Experts of a small language model.
Experts: 16 experts in each of 8 layers, 336 SwiGLU neurons an expert.
Training: a variant of Muon for the experts, 425M tokens, 8721 steps.
Below are experts of layer 5 (counted from 0) of a mixture-of-experts language model. Rows are named down (a neuron's output weights, with its number) and show model dimensions 64-127. Each number is 500 + 40 x the weight over its row's rms, rounded and kept within 0 to 999. Numbers have three digits each.
Before each expert's rows: a language model's description of what the expert responds to. This comes from a sample of Wikipedia text that the model never trained on.

# expert 11
Given names and name pieces, mostly in candidate or cast lists, such as John, Peter, Stephen, and endings like -ie, -kin.
down0:537494457548483518440453465538510451524549466508454560522523507521500414461439478482429524515476499495449480461555547512510472558460463529487553493443510510514546538451518482482454481479517501
down1:465453485521482439458557489450496450540465463434505578467542492507495532543507396519464464506528549613505396472476480509479525552482460561517529516447582537521533524483518466450510446465533564
down2:473584450518528521550483536456588486496581504506550523520515455517473489510521518436508498534517496434515527442487567510584503491440546503499562509587449514489541533485475548524503527563506516
down3:458461495504500488522436452428480502455483503489512455454529496516522489492449503557393500466499476503485526435482527479509522473458509459571493541542591522456505533487494543442466480525462546
down4:511538532499504502420558529537478521463584487553480500494565521418504450438546440495538463491518491488545536476528546449514502506524525482467475554481578464565496468501549497461459465487517464
down5:496539517464513486527447509558523546563531561550511478542429527480482555505522471478516466535441550551522467435434544559519482466491476467505437561468482509477519483453449508473467523520458495

# expert 12
Verbs, participles and particles in narrative prose, e.g. made, released, won, stood up, found out, cast.
down0:465504467471456537452498503523507556466522550510572571507519540511516448522540549484568496475420529514533471614471488493499483428464476411534437545540481509522525482505481522447518561472490463
down1:515436465536482527464486461467559476486493508534518495468528569488458491436530523483510478527470513459434582530487473454550496432449520444477504477514461524472479513483481453592502538502522522
down2:510529458449489498515483534466496500511455507494491497489426480506470434511515478504503476538461505531475498482420586444475535510563494521476439502465486433516478455511552581453536458490473534
down3:446427465583532547528511585573510470529482525556533460481502487610502437530494415512542477463517583530519482552493492515485545438522517486508491560450490497526514568532486545504542605487485532
down4:484434480533442472515416559590508464475418522570503546558525498546449454462532460399517438485568472467522477483488435557464571535542515520486488488474551577546483544466450417514493481509581542
down5:511481557515533471516428468464489512488513492561506495473478539486556497468497446595572429486533460570509563554492490531509525431511508499520489527422496467431563452542437441459508570435484446

# expert 5
Common nouns heading a noun phrase after the, of or a, such as teacher, chain, centre, School, government, patients.
down0:532511507514515515507513469462490457431506455493488589520562509451489489497542547443504519494536526513472473573518501434458498567460535535493569519546495474555495455517512461452488503421472511
down1:463455555483435482467468451483472449481488462503504485473565473495445515563387489481508552522517494508548471520559443436405634528498576511496527474514485492474467488559531470457499443480490423
down2:537484562456488462467452454508526569509575453476461401493553512469477488515520521513520472475487502511582457522464486516480489471526493510456482491549537442479576508529505486506504469482488461
down3:575485558493542443499516505534548522503531516443525500489470494467469421475435468566489451525493483567477476498560510485526503433470499444558501505402490521561478498543561440494462519529542542
down4:539450537396505534483491560546490538463586515462468447458482548546477506437637519527570538477575500551465493534533481516533440566527475543537437442510510520536511606546438487454482500534468507
down5:505525513413509498504455486454444601520516444569542519490544512594538529488482568526493544514555500506431488501541447525443510564518530569478499479514570532435541443483444462465480487478460557

# expert 15
First pieces of uncommon or foreign words and taxonomic names, such as Par-, Mel-, Bh-, Pro-, Ch-.
down0:444505476520552518534460450480489544540574467436477578499501431531512555539569520477549497529501511496550534477496499478506492534527485559603530524472464422519560475502522502495459563505508522
down1:482496461602594505481574463508496573489509568489495502519551553436429434479507512425482503518529444471438430522471513539522500518496496556578459537463531455550527501460519543551581528449567494
down2:564482490531522536522473501435473482465493470509558480532481513553498578497482571481530528503439476447545496427561468431501490379559483494525530446473509490490507534478543573533541492494499439
down3:435493512564512486513483508476462494563508462491481544528491503499542505486567485560471495517520528519432484493514553455497527511525468488530484473515474532453524508454490458508465541461523450
down4:512498567530481486526497554536494504510427404490502529445527544557510518424452572482514486450490524491508508451494416465457476480560492487503510499500512506482423481507498533448522517483564495
down5:445488504462542530414550493470451472406473528400513459566463417445451480479526445471509528463443525571488503582504497471556419540482520485487510456516485511557516478561504479505452478486452507

# expert 14
Single capital letters or short first pieces starting names and titles after pipes, quotes or brackets, e.g. D in "She Dances", U.S., v.
down0:527390478478416478445584476548491560453510473479501553459500494523537427460519506499510542575502460513515390563501485461431536568568462487476525525508515470482519464488491438461497458509564492
down1:514518496428524465504439504498461482464480519463481502541555550556461501575473559484527532521515516558533477519409547529434419479457516576474563451562472559505573501539505480485521507454474528
down2:493570450546496450492543511469481488472556528418514514496557488464440516518495452490519486464574501460574491438465443491512541565465556560528506484499575490512477529469562533488509490508526506
down3:507516457468488472552512511474447539447522523481510487530524508477441504484392568552422504475537474542477436477502508577454467473536446413515554544479489425446440506560530439472494489531526506
down4:546479546522553513528517483476516467496513527466473482450574486512523432499538491552447438555555509459474462494512462456503498488512484480490547532514432529476451357533473443493424479534510493
down5:480457503501512457591488549479511401464463543500412452487418494463444561527519496480491526494487502550535522462569462502493528549464523547488460513513473484514459465532464468444433517493441519

# expert 6
Line breaks, especially those ending table rows, sentences or section titles, plus heading equals signs and table pipes, e.g. "==", "===".
down0:466552518462518523539500429543489454471409568503501469494480565461414545485520508495460513512501436528451503466516516518510528572500465473481461459467479455508466458523461446505491487528462556
down1:408480469508601453477515518538488498500539489523504448509508527610502499490500584545430446533507575514481513493589446487522509580505487528504507501530433566466572504491545431492502528397472455
down2:583462587578532566446516470509566472445420516512490490472509522532595507412511511518459532458493482528524482473483469400470518491499424457493559401483565589469462482532474554512525517504513517
down3:485525456424495560475456520464508467560528481526588477448498464516469522492531521558548463519509518389480508525578567570473509576473557508470536496504618484449477574542522477490457518500460456
down4:508563508558515462566521551483527509462492487450482469539434441501463585475505432501495536570506477557479496493494543570502501455510506488468548540428475556456439538556495479512474567511446450
down5:571509497425568473467561476516518492496505462520546504566489503464481490546489465522503489474473503470523481485481495469506500532463534456483475508519481483521547465458521500489459530435516400

# expert 4
Short subword pieces inside rare or foreign words and names, after a capital or prefix, e.g. Lac-ert-a, Caf-eter-ia, Sp-ag-hetti.
down0:459453431492440551450461532492558496554477556431550557487532574524516446495496521492523454470576445420453431548496460504442446460450489527499503474501506525539444551535488458527488530568564489
down1:534542439474499498547578458527489538435503473560452547530460519480497507449553432390431513454485505547586539453521483554468566480562495536459501578520468496540501470463470416512544521514449518
down2:580522481405464507460517500521472443536451525547466474503527460547522457460499476518523500521454482421504531505440512455499426563443499495482512483507554530457488430430496545540519510441556483
down3:459520447496505534468472501528526531537425483490480513481555558485424456524524503514458561529443502465436450430525511470577476570462469558498566495518469515481506512545493544457546481511468517
down4:467539459491516474477451470470506567481480548513485483551541500458452450553475437563482518459462410552514456551598591463502477486495516491527528436510526567531558479482548489435433447477511474
down5:558494489494425534466602497412448523450552491518530517462502491436480466408516518619492463448490521543422481461528474472509530526451535490503544540532490506563427465527489550501522531512432590

# expert 0
Prepositions such as of, in, at, for, from, on, plus some articles, introducing a following noun phrase, e.g. "in the village".
down0:524538474435525488419556462449489497484503524438508455543531466537475518460522499456582399497540490489515502538579391526440441578502442491531479527487549506519518521493467458509476492393542464
down1:575555457497438560552455431483461522586498478434595535485475501490591513486444503507501502413494524473576545545513471404515515531481423529524482568412452502501416555480522507533509495503450425
down2:473452497542495487566491475575497473527522473475538470504471517481579529510497526477465541535534446505500433466489476587502482483457546511533509502478503597534478421546514523499533509439491497
down3:545462445510523495503458450473526511466475532553526464492442480412557605505547529526509503521416439431539535516452448411477497434466460525431484445530461531541488491494440536535513478546501514
down4:451495489529481576496501574502474540513514475569530463505508473481485530537451469469496476460570525504535531464552440510482550427422507483404464498528450459517558503455582513503412466539446532
down5:495478522452349450471441512431536486462573417568505456546495406500467484615438489520487515510451539496476434476535464492541490504517509516464535506533494492512548496481492519508556461575541579

# expert 7
Month names, day numbers and small numerals in dates, times, scores and table cells, such as October 19, 26, 14–0.
down0:490546504484494401509523473528454519526466521477504515518532514409536510503519543449503563542546503525524530533459512461515453537547453496460500484500487506454454479501489497536503532425436522
down1:472526444500513518475486478386495548435430514446562577518485550522453551476611478515509550497411459464469435487506536495479464505508605439420549382514510514493459477475530535567529532501545488
down2:510504526439522504525522461565510483534514460502483504507443509535548525500539492478526491516558496563479482479518453506585507522478474502479535494557404447457530473468467474506496506490530452
down3:470511501414526607419462429581422465482462528502478466550453490425458509505462510519513458526512454524499524544461514499418554479551528494507508461540462580463495479510467522557486525546475426
down4:531455475437500410466485450493528505483524527477506472536538538537482468471525548431472506514531449550459484481514543493542498437474503514541517536511562457453501528510426434485492442423518528
down5:533523492481438509492450537459583449553477469485527491535518530458519530550533485540567508551495545444527498470439513486497498455544464554571449449480553528471570509514521434469465558467489495

# expert 8
Articles and possessives (the, a, his, their, its) and ordinals like second, third, final before nouns in running prose.
down0:454486542492535457525495513485479469435496475538461537405466495457498520541459473502506487440517501545485484441535494513552562489554487541526416462523535552511551468563434432543480517515524557
down1:485515518516500544526491411519515458525584530447432492475559500476472487468578489489480472559505530533511473497492398466511417524381551456521555553497598478500446519508440531527509450503403476
down2:461527491546545470485463526471485508545521521554426603531455498468416439510495526453482502498560564529508503425509481524478549508469507477578542519515488500554461456530488542429501500495507477
down3:502521483404446515452499450515528448504488460464413473507473489462512498548494455454452446532503490513487477483576499428547515444424536467554522537504537468526426514548559465478472517521505574
down4:451515454465495532438502552520485449558445483456425535514459505485523463473480544564479435525588535448532507521502566475547506453479485456527487485559509527471545472508492500501522503475511517
down5:579488489485462514509446488471473519420525415474511484470512523501492507509532525529549571548476400468430447525530540477511525503517516429500499552471479452473599464473509497439490505468436531

# expert 9
Capital-letter pieces and short codes in tables and coordinates, such as USA, FW, ITA, FC, N/W directions and invisible marker characters.
down0:512529470554590476466509554502493473509517515521491464546529472486472513506511532473505510469480516494525554480496528507526537527477438453437467519577476488476537486457503469472505497508471510
down1:551486441513528489497533528524523531386534525491513463551521458466538493410475472431508481453437531467484472504511585479446525511534514514539485504503494461555476494456472483464551493518439487
down2:534509497559529519509474542509454395478577503541424537487537509500530565473543615510468423479605466486457527511462480557533500507564464522512424579516518518511462450512533550584521436502492528
down3:463500516447484482464528458484502563511447519501521463532456519508513543529501507548480572426484417489556530522523516525498492486418498487513488474493492472535548439457543455544504546456566486
down4:492433474484504470463447534411495480505541547564544554528429522541488447476515503541486488520444487465500556547554510518518478469525467468503638466487518413442501471538491479532505491544552512
down5:515493477491448483469500545505488537572511471509405508558493432495492449464511473510473535409539469523414430504508503420538467441521532503504595483607500454503491548510445480491420459511515536

# expert 10
Opening quotes and parentheses, hyphens in compounds (peer-reviewed) and en dashes in score or year ranges (1916–2011).
down0:474522514419563483572466566474489478536520518480487537452504565444566468431414552495477536496475465495475476512463525500493506425501493478449478448521544548517463483530552528532477517508506497
down1:475497551436472460566539446492452533583491478498532478491521457462541520476529606477524496571531471477524482526533520472521512509495421514568474483538498529513457530544518480466410548413467546
down2:458553518473509505555514555520527504609519465514516597506471570483450441471466535524547444500508489416533475571510455479486532503509459459523547504492494494583441503556567544437517494545402549
down3:444545456492501421406463565560470521563451532486523505489527461570536524480510505541483549508498488515500534485443508434441516517529457496565474506539539479493433509515543540477435428481467543
down4:544437548546485432471541484469523472426546532447533467491443458451495485512522560500497536467502492414503435484517544505481461508519498540482596519473439470467509444435501495471489461502531524
down5:596494532504553548517515536522442470522549465457426427510463476460508575537439509492456487442474442440428472569537464411409515489557537452506566531533489478502480504483472555490526467517480441

# expert 3
Pipe separators in sports and statistics tables, sentence-final periods, semicolons and degree, minute and second marks in coordinates.
down0:487596623489476621529435539454504538496520507469552557466444485450469410508524463553522501534563552490556448518484515473488477499486501548516515435488524533511437530515481505551518476460559441
down1:512494452509451511446577465505477444454433532489519510533540539505476462453483485536562462476483498414482482486460465547395470531487429583492431540405492462498479457474533518430406507490543526
down2:556522432519495450525502457446481537559515479556585455509527501481465489522469552442482483577498437498561447531575519484467547529528464500526498534508445464459513566527436542492445539533569587
down3:520496600490549464590462465508504469501520481610439483471520492541463527542515550473557450525531510495432530479453533501454436481526483480472533498462517494515470531490566493526543478560496531
down4:480479557535469489468525476506486504478484452456498523529522505468450459479534473493480575496505511523537482558339508453503417465512513576485468458438542477544490480513484492536532469555461555
down5:508455508510539561466509520569509571576466471509517541578548526530461564453545476518514479515429496521534515556456491558500474512451578460510568454400556444503498513425537523488527469519484517